Weights of a small mixture-of-experts language model, trained from scratch on English Wikipedia.
Size: width 384, 122M parameters.
Training: a variant of Adam for the experts, 740M tokens.
Below are experts of layer 4 (counted from 0) of a mixture-of-experts language model. Rows are named router (the router's row for the expert), gate (a neuron's input weights, with its number), up (a neuron's input weights, with its number), down (a neuron's output weights, with its number) and show model dimensions 0-127. Each number is 500 + 40 x the weight over its row's rms, rounded and kept within 0 to 999. Numbers have three digits each.
After each expert's rows: a language model's description of what the expert responds to. This comes from a sample of Wikipedia text that the model never trained on.

# expert 33
router:521453459516362401486474465519563600454508546461519458494504559514565431495523540476478538492470540529509559485461521531411509463450513466467504464517462546546490552484499477433455588546533503465509481522597559587492490458549489542436514463549525583504459423553440486448544435504466516498498496411493550493601507514455473537571551490526534480481495532538523525541414539503496518468492
gate0:493516456502507515538451474471526453482465470544512537493498410492562552522520571453546542547463522503444439558448459500523576482486477520502527483538480447476543516492467569473483460563585477497533505501515539613496448510525514426569486552595510529481469511498489487555435468509450507495469429498490523560524431522471533527536512571536555527511553472540542460487528459495511529459496
up0:503505467462435526525519514491529458532443510502468516473475407498571524508463550491508525535501511547463383498489511518519523501508539543495518504457463509515521532475483527479482520481514455491557494536532564552501438477441476395502471455589489544537438505523540506569471476465399551552486455506527479544513497559466467514594538477496557570495448549501400492452508404524531430521512
down0:553537496443458470504492570578574345518481573501432503502475480555497477532547477532533457555534500518497458506505558551498516428479518515547449459525512540554480540450525511518505504490464439575480465549484471551573501492466479604516484496462495546532585524538483511495496496478477434508448492515561479534617513584522597517548546471469552527459537547461488460463531489515517442500513
gate1:498518495465474511457483488503523496500419594435468520497412501427480514521456453528504535554475469508505551458530542473489476496464473491485532551544485485533548419446510486460426574453536523567532485488447501569494497489459496485508466443439460519508461504519477608430495476482503495487539586566508536514622519486469516425454497590450503512483490478519564571482439564522475441459467
up1:515465471539541480498563460487485521519512426568515507467523508510546518494514528442502451475560498490508489539430471492459475505546409498477478478520494485471438491574502473485547449591495463440504510443528442484431549490512496511449472536529484453403469544472483486482528447519425491494502420490496469523447445453450518565537489455535465508490505565504466446391531518572506527452482
down1:493482539494444468485492487517440530486517563482456595456460532482584525495490484496514571557487450481559455540520441435441479578550467494493460549468512439531547516565467465510529497548531467419466499498458558489476520467466520490488459486550443481486444489516498502512557475526540470484474500480445502474553466443432527514498469487516419491525471511499493499517493476480527448474497
It responds to: Abbreviations and capitals. Capital letters and short codes in names and tables, such as position codes MF, DF, FW, country codes FRA, ENG, and King, Dr., National.

# expert 19
router:487452481591498429527487475480544548461514547451478450564478526493506469508612469560472488497467471490441488516533477502490510460435497425457544567560499467599554434434492455431444487439506530462460450487536427535478461525529472517477469440498509510505514491498447492491461490500486518517550476406512507601565473421508468464447536480593528479466607511507492479467549512513443521520472
gate0:422470438561486459481532495485487505498527469520459479532543475509484547473504525526452459452387527445528478471497457482507468514430587495494493577536505469495483456566504431456515443474533515536510548428566466536458493511477517527464439506500551448515459521458493464427464529513477509468571415486469524500549461496528435474472509553512513447432506555514489500512524623505533515514459
up0:474516493514500484506523522534449491454545434497512506496539493547486489456490552533457483474436480448437471479528470525523470507478605521452509564529545482472443442534478459486467435492541533543508533492537469500511510515472528449509446563560537469559538560428479423494424491506453505496555428494553534527465442550542430459549498514493527509440541491497470526465502602534561468514415
down0:517498489539482478467499467533546520523506458505476494517474467539509484521474498557568528516561497485514475544451500467517482499632476502498550493521493570548441490485479472504539485463500498517478500511500522529448463486531469489422462466549465467426491403532499459487472578499526474475454515545483350455553547464447528441556516465449517494516507637439516521515522484497466492453508
gate1:520507500552506511552523494462505527434571448544476504424417478408471548461510435428530537505450498500459494505543456465533455565461459499544535488488488489554439482547484475491480459523465505505453448468492423462558478479529495512491484474453419506502546456466488437528522473492452504527429499570469490547449465535491384486508500461560481497464491540452504538472500464418474578499441
up1:502521477514496501565455549409490461494429552494566407532568460426462448538537464550513461462459504476492481450516459422512492525418513454518473477448489483428493443406532553439499551441483515502510522514486520550516510529465496538528547473486533436420526524478542519457451504512567465476492549444507518501502478460447526523556530496468531516455509509524459513578511439558555484464494
down1:493584458495522537498524483433541451503497469494401548502495508537458408564500432449503536465547462501534547572448562533500507507394489491508513479451501462510501461463457455494471564512419560490540489526521515506511541535442488455517410520475516554475478550480565491512458482446467523498513492508454505511523504494511504505503489456472472513497444505504561458523513464496448403471453
It responds to: Determiners and quantifier words. Function-like modifiers after the, a or as, such as known, such, most, this, other, same, often followed by of.

# expert 26
router:513438428545494444418510488505512516513516514399453523525489527433493517585508539496484548494514516519516477492444563439470471501425590542519490533558552506553571446521499462537526538426545505427520504521505539505515516561556434450455463519469425508559515438526398560493486479490464466527478495460517571495598458411393460510506516526488557395404511516551503480483519518485446530496552
gate0:476490461539516565512621467539543505566463457496447438489529499423459504511511497433531530498442471482522424500466524486494459476538469513525445524521499475512481537499460550552540498471512473497464535489518542454483479481525483427466546509495488558473542537504550559560541610461528522561494481513491370468484449500434478474494457495514526463547499541468514511558541484525530457528520
up0:493476499480557465540514539486428516469595499557498520538515541494524538536524498532510489512491414490556478521435472483426530466496574513501518485527483459525442505530547484539497470539448489484538445487506512493364511495589513515483483520566500528501521421541551453498462496414512492545456465478563523476540503435481515566496570537500566526511539426535448463463518414475451461549451
down0:463485426542468579439526429543551413549444430398531510515496437525468484451488457415483444492506523463518473494504437476504453561484504530536544534400534446450539462548425522536521516473527489543469522441520503532498498477449531492447573527536511534475487499493480454454546542479533537586542469559455447523474441509439566513519536463529481541499468483473530562528483538501522499500516
gate1:490486503501497409525532480477582509489445515512544520530557525446498491493438569510496482420486542540522511530434518505540461454525529456484508480510528474497555494494571470578516493498377496528525435537564457476486468481520470560448541520555554507545443544501441457479525542491596532508542486496525482506519463447454491460461563469449553474446444478487581457516473518537477462492486
up1:480517503494538529493521496482501452526464524537515486520519501527492418468471478431526552502497464510464515453529487495570507485456506530502520597443502469503468464438491504491587488495556450535479579426487486556533502497461570394516464502479479545525548550513523517479466496462400446533454582497493498537466441567617517486523490531517531503524453482468475507451481456566576531531461
down1:454543554535482555514499485491488537495499525541443522504481505535492507530491432521547547486535510478468561493499542434484510505556504450477466450509431529539468563516544539398479535488483439511514533560474591464504484508413559512560413524483523444476547510591490443532445474506606449535419515517474434546531541489459461473490541486480550564441490433524433497500511420457540478447447
It responds to: Commas ending words. Commas, usually fused to a preceding word piece (s, ),, er,) in lists and clauses, plus digit groups and coordinate pieces like 26″N.

# expert 58
router:416441455505515485442512448545488526550527521529493501521529492469520460527513486501475561492504522427488588517507487422503453483530531502513451565481435508509520509480464507504495563412539491523496513472515504482533485546535544509433449471449457577523499457502519527418569522579460467492543493470547490485527533492455497502419544530497580475551514482542443490478424451484474547436500
gate0:510446526515469458516465525532524512534532478489464525469411473464544501461575504512529449460489485514486480530454525471474534520496485382473550524563448489516441488465495485443452583498467436479492473452559545516548480464448474536436458468561482469537559482533408454420497560517435562453531473447553513499540481523563465518488530526503540451474500495464555422471521476558516491508427
up0:598508493487479471546527506525556523497449552436498445535569485509449510504523531439508505524460476558536523483550503580482451494477535599503477526421565480423523489525492476518536467511488536526518527501481506476521583495560515426514554548477478529452437460484536528534450505564532467513472547507423499475543484521567548532570571505530472503516504497625540532531577564463513465532496
down0:529509466526445561454509478488499485530474523504489452455519472558470514542521560498520459497508465465502547461484485537498512467514502519507447489507551509452508471461462499470514573485537486499485496593506504549476492508501558554437501538434582629485479511503503461533506454531540464503476534513463500533488523551532512451506424498560591551533448427447493466463498499483508463579456
gate1:457496510463461532549494549490482495478500476462432508514429520548524493496494508480580489536398514486503555501478530555470544474474534368504484511551495526500487512553507480495450532553564442502568495574616563481505509445499446516485490540454621595472488483485555489507525508546500507549583524495491532465550525393474478557525529513512491492502552510527444455513568490494492566532461
up1:588474451548530506495485477539464535506536526458535463504489538519509498478469526542420530492541504502499441449533512533501523457414535542483554566580482497565547453482452469505539416537524567435500489465496478552454469518513559441494522509491466526460428517516484518505487515446518518517463525505454532527541446542530580465524504509467481552465509511563528512565530545471519457468476
down1:525473445497508492477532459506534563516562576462442501461503573485529566522524489542443502488520541455442547494507536490442485525501472516521434517437515474493431548502496525488569423433440530530448428507498503566514519533498493566511381485452404557532483564444464512509574527480443470493483503533532505485536432500475528488566470486500524473592511469488437496482461412414521525514495
It responds to: Conjunctions and connectors. Coordinating words and separators linking list items or ranges, such as and, or, &, slash, en dash, and to in ranges.

# expert 62
router:416482487628455409481559475501512553443566582461452488496522496478517502572487459490477477485458466472469525522508536458438541593416527496496516510524479488507487442483541414536530541539477489458494563460493547576459487475507474451519460525451484555507533483499488487529514472539445521489521496519520493511534500443464521538511485521484520449449519439523524465463455473529545510469515
gate1:491486482560537514486446462516480477472497403515547509525597551462483538526531538587523485468409542511489502493512502502488500523510471532497485501494434516542405487479465516520508582527573483496438472524496460537532520534488511455481522516502514543428448457550572567455459514502527458435473471499457533419489492426508472486580468494362509525547534485477532537504570492505489476513574
up1:470538541468418525548458561512511503505483466507511472433400468499438528502454439473556518544526536520487538549489508501522544489530548434491581460444545449449592521499501548442568439428496412542478507530550503519544434436437538562509518530457524506551479482499480469512439519484470485576495522535551554573521563462525477505458503472525492468478484536469549492453494442563534583529491
down1:550478506484526486493526456517575620490465470515479452507546471518458499532549505493479514441527530533524579582511540420484503474469503477433456460513446475491573518479518553549561522476547487522521583529430507521504531490555529436388479518523512468497541557520474588489498578539459535484457503555505490540498515546504443424553493468565434465489572433525514445528455463477509506444540
gate2:450497464508444469519491452596497495489446512562469520473523467535505489494511527467512513513550458482504549508551490522475548474453528497466425483500472519512443525438520497430531547550505519594531500542459505501505534557528472495482521580499513488482536492476516468496520504551477457477499550463475458512482496452444532453487436556476540448450481504474479484511585505454500500517502
up2:469557476487458479532475476558501530481485537502496466500528406479432477458533515492499519545483488482480532564600506533418533517454498531465481423493474498497454528459430456480522460511558528547547511450422536521491521519491490515541491551516496500487480523505572511493569512627504607487576549479510519470419468552474529473513433562495542456449532508497526474477537500530524475568553
down2:480480458481564448479517438467412551523548466511507512528577485495524517489418455509423492470492540485501504480483416413435438521502450461518527466421459500498461510430492517550458465443488545519489538509482518521410377506521518465510502524452429484471456559495437494571502439481489493537547474552453480487517500538455512525516494391548499489544513462511423594544506541476512475522540
It responds to: Line breaks and relatives. Line breaks, mostly ending headings or list items like taxonomy lists, and relative pronouns such as which, whom, where, who.

# expert 38
router:500425428547433489444507452494560527511490587477508507591511469472484523573573528481531530490504480494507475441499548468498477517451495472515498456500483469480475422474551505440512480535545502498515497517537500502511524438537486532439531519523450506467500458531529519507414497480479484491544478405478468512524474469519516508547537392460484446512551498482476449518513476484469445454474
gate1:503494493465461527520480496439475526550506499487513510546515519529499497468521492561507518465507560509500526483440502480465521380527519476537510523505553410514424487594493523575529491499513499441437453501490436491584553478573493519453466603571546558539532485502537490464458482495498458493472475470505555402467508532508443493541529464435505516527512465561547508507545534504444553552553
up1:477481456538458511404581521470456497580465520519501502482499560510482551520456521497498531530524510451508458520384529532487493468541488468435418531454529476527445580494532546499514537485465498515525453472546463489508498499507468563532487589489530473566428453524548450536474526586466501484432457479554534511501462467492417449556536467477526510451465492435458462523522537467435512518579
down1:444507492446547451527502541481453502460517472473506457471498498437475544516474435480525520505532472524480461498470536552457536508486550474467526481462449450541523537495415483519466526457492497507534466539478460446503495493499504526466465457508496442473491535459505518455463506515508434532508533521471531501490441486465517495482508496556498468495439634505462491474559494492487460471466
gate2:511513500514493555532495511535524498443506486534497488497518560582520489514538556503508544489428452548529433478428475465537549499528582470539602497445554468535494417427517511547576428524517459542538520486523512467483502508556533526519527529562453503543600465527557493519509503475497492472567491506509474543539524533527512487484491508463472448484539476508503476453479540489498483517500
up2:519485512481549455513534477476473495514544539484497485514486511506523485487482441508522457470534547466467505483528520561498394506458493499453499517539434486492513527531418517511398516557458532487507498497406544498489517492478496511525465475433506543467398521514503498469501492576572472465463478504501501487555483476495521485518448514501480586511544528527517542526562444484553453530505
down2:492489537549568528509500514563575638492470463551490469543436515593490508485520515504470468396573580507481498504534537487469550560425490466440512433509562613498397510546481528454443448483539482499453460469563481539470491520438503436464549467513443543507477517486497493486514473529543554458491434486454461495561431491424515427524499514480514564464530393508565499514512513469519517489480
It responds to: Organizations, parties, team names. Words inside institution and team names after a place, such as Army, Party, Senate, House, Red Wings, Blue Jays, States.

# expert 43
router:445490417511493459487452401533571547458583529438478437532530510468453510486582498471456547514484459519491566460546470474433483515480575487513548541504540462469524401541445516456481481439557486471478472500532512524430495483589580484452478469513532474447454465515525484476536483534490474494505479442432600479521490493418533494528539493497611478486505484506447461424484541509501528440498
gate1:468496452525490557504487447564510442512495447510448504529535428520537493520508529556548577495464481481583492549522513413507510519515511496455492495483515504415498487563529468487489552476513458493436545484453495392472528557523461506461520488564522495534429505412540488537523592492523575528462464459397529442428508503442482506486488487519554458500498502470523562478488491529437509504513
up1:496477520508487514468553470498449527454528506529534608546556496523470454573565500530553549486571486529506470465502454519499478440489528461493477516425511509445468455514489541483488516508552499451510475558563466536454538519517468525518434424492509418534432481497479492557548518536501496563495437538497490522465486426473487506505532473445616489478528466444482475440527505561515508484430
down1:525537459523440494452482575508556356494477492445516460570456504500508415481563493535438494482532458473484484499441500523462528461518461564525528527497473509477537469451519435507488454568494465488583513499469546537480508498532472546463461467469484520475476430539452480521550504565535488518488465555532429506535509465487519533545490481485536549436509477533506487463543475504426554495507
gate2:479527529501511488524467519515437541501438498507567465527533453481437552452509540478533551432476525511524473548590495509589514482490463529491524432467521534407496525479444513534456524483523442517483546510574467478535409507526558449473521481475432492578483515505500474495540502540473517516460502496541595462485520507514477450629488469452537469502540477477485479550492467445483472499521
up2:513492492497514469501529462539486566494563504455480499454434492570455488475568552527507472498551524490512540563511541515528477590496525495545455491548508442517502477524537503546455470556578485555504544477513460529465508499492468482534501463435516505451489511518554506493455435450499541515534502450534498518519510499518501558447492569490500483450566489440522481498482493561480459483487
down2:540561523502557510497580479473433497494502470456486557439518497526538520509552503490415498455566422448509443470495506528520461420542423468486546541548427470535462439551524524447529490551462499519471468425481483503503447496401478446505493534499503444533492464484488499464555551503411459479507543458570474505492508596474439494486505608540481451554441541467490580454542500444514507550488
It responds to: Foreign name particles. Particles and word pieces in non-English names and text, such as de, La, San, Los, van, and German or Polish fragments.

# expert 6
router:438404508503469471466463446433533569500512544518477509505487511527510501533471487566499527487485539534516518515479488510478515515451461459475496482528534484553575505531560497540482556545516520511440466561506460517526537540581581562530493481428515574431531444469511432515492478536517491465454417514502507550493479468467446568484503462463470427470537478406485499495527472497499475499518
gate0:507537513496542495552476496543510493471491451468488433483514431472449541471557472556477451493468503462522472521537509531512491490520443509515540491544453535554519510509518480435472536462475515470496419473505471400478405534539429414525537479412488478518525479546466531526517508500521454496465490483492539480487528453518518495521424424458476543454499445522468430467469505508466466524434
up0:479466520480454592523520479450490510528429560599541429510453487545480548521495518484522484477504527503518477443474513448551469427507503518543529504548478496469557571504477513501529455468568549503538487505430458459487464461548468519490521486449507506493554508512506402490439576533496491456496464557589416452521482475510410509535494517505514531449446485434457534585509417484505466525554
down0:470492539512512517470499490517494462533500551479435470521486480495527506522546453454411492461477455461517530444513502489402604459538474450495512487475424468502548475498537459436500530535579533520578547404476541421496484414466471483426519437458534481532460569461544526612483481551514484488567547476482449490486534485459556582500521509517594547481462492499514464518505451546502503475487
gate1:502419417525556495494543438493509473520475495526515430533560532477466530553437544528525496459556462578503460459441460489413425508536528528525524404507536452438386498476502561500523518461461504605515556533448425520431488488488489552494481523463457518522545492425494559569425543504514468437479495477463546518437485487524492480502509443463503527487523513507490483499507532558422425526487
up1:512564483522569492481474572525531513595466468466475477491473497548525532498472444497474514506472520483479422526446565483564495492510485481529546541513484541542540434526557473513445538477579444413529544409578520470536493467559529513484508531466508429472518518542522508455462530493567485552578556466545496443458546514468508507487553598500501482516452530487555446452453545518505528387495
down1:516485479470510562529490514538487551469522476517419493514489490491572511507481561566497520460454452549502490513507475469531529538539499458512496497502538479576523503488576550485526532524537471519535484465515413472502559565454438469571377466464504436445510527516523430535497443517505508524470444438590498533547398365528503494449471521405490551521535532441573502542550478533474481491542
It responds to: Institution and heading nouns. Capitalized institutional or category nouns in names and table headers, such as University, District, State, No., Year, Total.

# expert 2
router:500476468490369456436451477583536581478515637407537481528450569521556491527572545462499470531448501523502553533481532487431530493408558520508519482506497519547438453459567464473541580464512487451554449518543559548488493409489526546465464471511512520451430418533465533460467472475495500459554476387520487483606504484483509483522530523457513507472490481494499510451497559455521483473470
gate0:521474488484463482515476516491454499470452488483540484481468443521499532488540481470561491525500535518497461519493516526510477511514457479412457528521544506471491583515414535461522487508537445454526446519493525538579484516479485464568553480474459498496539526523460495558567541490538535498471499490499482489554530526507509547542472479498529537514489493536425579486510427510534506547527
up0:489538487488501539444490479504561501531492488472474525440450472447563438462524494477458540474521491511457502426447532415532516437508538477588527465465525548549480483525589523524412521506530550523540528480537488486514479493540490498438500548483573477523499503516507491521498491588500552576595462483510537545447449523517497467391493465449455474499559555478460431538487546452492556496507
down0:496498505478527456468494561511533483483449506533473502462505398517547586405514500489526476510509493449494534456533524461489451487528465464435482507527474498508548536414455490488522484539600453550465455542462536530492516472444524466523508482427455512503524515571435555541524456531532428498434545473500540538482554521480487511500433528554457497533521484504501495463524458505496457504512
gate1:528517544525470514511527510497498509473466564520476491543466505505537505425512543408542404550481518502489539560525555502462477545460497497525461489541534512524521464540459502531512517530500498559500461551452447448492582450476496510468485401475442537551516496543513550517468542500559482440525511471517480512522598551531519468494469496493463565507488531556494505408470477501495475548454
up1:510537545490549490511462496563508492510481498474532519409472473478470557520502509504502536437536471460516476504423424542488539513515585477577513534481421456526488512368504486429555502480490509450487482477503508536470501520533486511501515587570519507460457536437541560519509447475473527462446494543458463543469442455502427535522519544506525504497524444490508483529468506464526559540500
down1:555498489445474453546503527510534508492451517541474485458503468497507490422563513432563449581499455497412545488495555472495450540548560470540501445551505529542568454542434542559478536559562491471526472528512527490449523463500495533407497443505505497434528529519451553550507538443536452477552507411547550517527550587523460472469500372461554510507471581468540469439501533541453491586456
It responds to: Place and nationality names. Proper-name pieces for places, nations and people, especially York after New, States after United, British, French, Russia, William.

# expert 16
router:445417458540491445459558455518476594605474515495503381537490571551516550541485499500480499506506437468545459518503476521499458585457512494532453485494510477527563446511506516559500476515540490519525541461480445500514462486501531492486460443485510542474495466467545527520497443529406503498525519511488507500456503522453462510544511443502471475509523484474532556458452528546457422490484
gate3:567453537552555491407536463493435589547482552473550469414546565496439487456533496479454457468502573537530457501483479568549523519521531478509457473498448546489453472496503479464471464507535527498540592512479487422549511530453518487456440510478562489516474497481433531464498501565488547515542530424413493524483545476563426451522490534466442486497486503576477499538508517485511475565584
up3:591491508451538477471514467493495549505429585447496507546426572497450423541544418501487523497575536538487565525514566493455480482518514550568529492500432516586500537492527488488500547542521522472486515446526512519478534424465444505437441509511514577482543491488428569485452476512477511529626478506486510467460511473501431496458561519481499443454449508546478495462515541513552473508470
down3:445545438568432476526500497540469490516520444536509510471476429485518509502489568422443507520499515506483447438490501479501461563516459510489502481523473508463523525524532504484414488503516500487510529479453536478442504519563501413498527461467520456550427512496491520526498485444535456444460532539506596502471486563419412533523422455509443441513477516448466502474496479531402467521527
gate4:461454503580526496478508426425483552536522524499448534534499497519503491513494480475406547468529551542477502498436503528547530443490512426470503571461481416590531504546503509571492524491463525443516574477476478460524465487502474499402471523534446434502474486509507472465548442560508501507540467458448544477487555438514518447502510428503471512473504500556541440464584597513484519470586
up4:571503499439483539498508535509512516455530453497538462507516536451521485422507493507556483545409429531546499497492521466450522472547484544537465408469537497475435506468519481485500528444567433542527518577494508533531532482503529506541502502459529570548426533558458474478508604554557600566472560527457493452506496500540491552489499543538532467511501513476427516499469431450477506552476
down4:517521487511530463401441501425470424505491435423453448489536490478544546470546427575564487509496439559499574501485527523492518552517487522503499454414481473473515466447539479539513510546424494543550489515499489484463519499555514463469494537466521521508476489516470525413498489514544598469525497479543505436499533543466558489503537521492502545478484496484581501485415496535431488517533
It responds to: Numbers and list values. Digits and decimal pieces inside figures in tables and infobox fields, such as 802,988 or .7 million, plus closing place names like Wales, England.

# expert 1
router:446444466587439528461509462512551516556441645494515484515517516540504492522492463476485520524513489531504486511492518428504513493431508446522464552462452534521484493467497484495478589506538494514511491418536488504462550517512451530440448454511508554441546447463468499517480446532526492481530473500494568495515546499441400578516499503506564449547443526567486473476453439505489528506494
gate1:486459508588454480514534518515520543508463529460527495493541545463480544466542519567471544501522497471520513561548467380515503531459493537515458575440512535458484516430512536496576533528459478432541563485463505539513453487473436530529490471494515480537463495494490425476478491528532514489517447517450507537571512503444420498531496498486504464514482436520539434434486557594512528469529
up1:471516539515480523517525481496456521466511475508523523464549532410497547417507498497526535527475511452527427501526434441535533549462481557505502596432469510517455446458436520541534595480476463400467472481472513526538508495498432524473469450480479459466498531508496492519547505522595517505521494530511535485564466459457413516550554472452474508516473467517500515498511436569484559475543
down1:548537516420460566489513501469498456496520472419489540503438501458459473463526490499504485498509505587525466383448495475540445569508525485490528473503513497488530495494522465474404471468574476578454469534420478436517468524521459496491516519517447505504475504525521524490554539508502533526510553443595389560579541498475535476513502525522517459444518545464513491462553453481563503572483
gate2:508508501509514474522491512459477502511486514529478501462502477558427411587529476504514549610539512412465505546498460392562517451516475404493468555471503550509562491479488469523562604527512516518582490522512520512535446558527532500468425529489484507522432531457510443570534511493488460481487419566514485479533509492424417490525509518451527542525487475542471474465514469466522544518557
up2:504543518508473476485537486480440485527483531529509539475449486432516508527464488480456515491492547534467530457471508496443549478509454399437469504476521488474499447481471438535532586535504462520484460464477544490489447489466527493475519498616501472460489513511508515473481512588486507418553492468456577501483455502525402537547503581455500478496523482544497459551566505504471538521482
down2:525532556505462475482544540595575355486482496473426475562474588501506509456508448454557561483502481505490531459522513552411476477539507549555514496378475509505456478472410519437444464430538558455517515439498470524484570498461424509547536488533487477434570462505476474475503498464561545465527602462479546461523526365473510478490487469495526487559484512492493510570409552473461469472482
It responds to: Sentence-ending periods. Periods fused to word endings that close sentences, plus line breaks and sentence-initial words after them, such as "Wales.", "ing.", "The".

# expert 44
router:521410453527472409452505535479526522532464509502524546551514511484521523529479460591446508483490425558481513430445475516459485516490517487507521508513532508494494441497505533516429548468469501502519547454537490507493542394529530539430519503515495489397455454605515482456536518521437489484496531449531530534501456389463539462524615548483522493483513486463579496467468580595450515500478
gate0:521488529534469450528489432536544501495497599492515522463452470510365514484492474515462474441532528516506459526510502485466512485463521442520481508495532533501507471466464489492454507479527539473547528523555517486524505530515541512530531425474554470528439542540501509458529520490482499446583492462541479506525511428471522491565485514503478546450487534488550469404417493495441572531458
up0:454496482475426454486471426518483525498474580523549503498513526522399449450450469440563470454525487487513494487480518503530507513473451450475470502454575537507469497530432561488473488524545540555534441505526533475569527459472552513533486478508523508472511467501513525488519508475514448519500498482559455513554486488478539452486617493473473539479488524497553504493532429457445517539549
down0:454522498489408549563500591492543441507479556528504476480512493439453473503491533490513475516551487423505390522525541473558469544528572459494515524467508503508457449519505523584509499544487513534517547476531511498536476445474499448525499458541574513516520512514505524505496503548576486476472496487488495447543508526446494487571505540467537446488401568464533553459429506515500439473488
gate1:462486443507511476460495507417394508461483512586432545570576474483461576566565496509486439509438487473475502519505503547500454480508519482529513420499474527437508447477473487447515518487483510569549453487466578482514557465456451526484472505478556479489488485543528500511507511547615532514543536434466518488527537515513516531474540465461538479521510452539527504493546521488502472513458
up1:510490457487545442486548534492388481562463465577530596546591519485552507520505529487482446506478517483459475473456486478485459462601480490454526513508513499468550443535519508459454473487449482541550490483537476445467494492400476512459499515518570462507497510602509497427488565507520486440584408491487531460517455531549514501470594478452518449506514453513477531486566532510514476551512
down1:498499582456430468484490582530505280518489525511583438424545415471532452545518550459483489536561484510483502469515464446460472478528541534511496453496471511496510451541499507475558509469480461503474506530470509502520528472454496529515521529501422585592513541468517510528485558478547480498517496502497469436489502531514520467589496426485408511516541465457490517485547492526510552465467
It responds to: Clause-linking connectives. Conjunctions and prepositions linking clauses in biographies and plots, such as as, when, while, where, became, of, by.

# expert 35
router:443466447545504468502522463521561551493581562450513528474486460533520606501497470539542524505449479525472521485477483450421522504430451527446451471504510514512553449518458515505492561529506450540543538513579560525491526468515507518475532516498467592484452450524477558478540474479495542405572449495453501487486551448475497487496506511538481451532522390583536429469487519520524500533455
gate0:466491475474544513514441471545504485474475465503459472465580504551360503500444483587515480512517580541512537436505510496506492502518486487471481425432561537480479500500513499537532457484509451480475566586570490465497435522563489429440562563544432559533491528499477452491500488450516532467516446521473572477479560460548459486471516492550533531492492464508462460512518504482542444473510
up0:460460432505542518482464506524519503512463468507460494458558462535455529472473523530563493502464575457511451478512507509566562559514483521486445427492508488532499538552497487530419485487539430481471493554498523508475464500534454440480620534520475467512499477479505497561579466489539523432524497457425558496504480469497516450515484471474484475494505480481474442550441523544462461486535
down0:466581533492500453512549501547484355502429516426451557463452530546457544548544484457511502508456481566509569457461479547412494532496523562421518484545507513487547527429482479527517456546454504503542534408488444487473508508486537479539501525529512500516507567467523523533512511525509544498440509474478536530489508507560537487464512452496503415530546472521468471436504447487521528518503
gate1:485484491620493490457535520510530478518488522475525517479507539497494432436460562472480599486442542525523555503544467509460545492527518541495443520516448563531468460473396445516559531533504432489482584542530490457449489488557520539499468452491460541532530434489464530410527511507450493456467520492449537466507483486531514511590522522511546497577538510508471416436561488506519524451447
up1:449462499561448521419537440509489508518461498528557543512510515503522372489504495457419631474474490474608538468508446525487510531507457500470432481534408534481488503444468482516532491534467476507501498549501512461400450473558508478480426466493509499455563379452434526463522468583484512505465499494426513512526496471492448537554441501490526483514515530512465453494580453514504535487487
down1:590522558535531518456539482495473325539518491466582528485425493482503498448535551513446549520454487521451467535504513540484488521514508487480482499466579515580457478482464497527536542534467503493501470440498464505497460534535464472592533478508399493515466545521528484447535454566572558579504545525477498575468524440510567533456442519525556457493486485512479486458516528566509459498481
It responds to: Line breaks and headings. Line breaks ending list items and table rows, and the == or === marks closing section headings, such as "==H==".

# expert 54
router:415476474526484454535524458461541543536481523489525504499513515503541559513528483460506520542510519423476499584497537508409438481474538527502462495486489527520525521551575476453461498503480496516559529418449464526499548497549509468503437479517577528501489475550498529554460516454474387549458505521506535460509503426398547485493472566544499466460534532587497518449492491503444489481531
gate0:496496478507530510512479457504482485518488495554499467513522491504493465444550447491524514501536463474462468514625462491540498417535496555460527463520473559444478451533527514467510460445480494471538549482492498494579482466422555493494452485497474526584456538531487595521573592436467498537451546500506514506532511521507479457524531441488531483544569535459481500565393420408509519508492
up0:476549523471508490509558513474525480471449481421506513512471483578505465510424469541480453519490491516528517513474430496513465535550439492472465534532529456512477492502470460550523514589496484449440506519554479490522505558419509572513532505495444541536448492605511483462499510502520546502543428494493440482446523463518529513400449537482490529457450446473575497444507528523539475496446
down0:550533539505509573510501475541479569480446518497466497606456492474484422502474482464576529455482488533530528439593550555532488444497538532480473497421506537490470485543477506541478542475533475597417530604514547490566451507467533493515497491472453537505464434446533512487498520504481490491506518502523389461485542504538490465489520468513477530503477508444552545504522460540483499531511
gate1:532450446563485512481467457507484496535543467509456506512510529523532536491553473477525433483469476486555482519482502534380537523483490501566585539547464465528530523556489535451595495508511538491580451522505476538473501540532486497494475515501490511470521501488557468435530527538438499486547552463504504471513490502474450569446455439451486547513493484541480429416490448464509483476537
up1:522476467497512510538441486536530506505519452525421511483532513515499530485538491439556438530483495466515449522561534567436500490452476491486518492523473493503542565502513574478573472531495556485525446520448427496466512547504463473544548465537516499509546519494582480468541554520490481504557487522490493494542501465472482539455468454510492566487549502506500454419512424476473533496576
down1:455521493451429491541500533468484485477508521502497526538544553549484510448497500448497538437513503512488472577508525464473465491530443571491429559503464560477526532499484495508493534453464521518536424454511401542446468482480425416477496441588481497435575550539509472453570517535510545460486479551496485461474480489416496491504505521477505475444467503460501515513529421490568458477564
It responds to: Encyclopedic opening sentences. Words in definitional sentences of stub articles, such as It after a period, is, a, located, based, contains.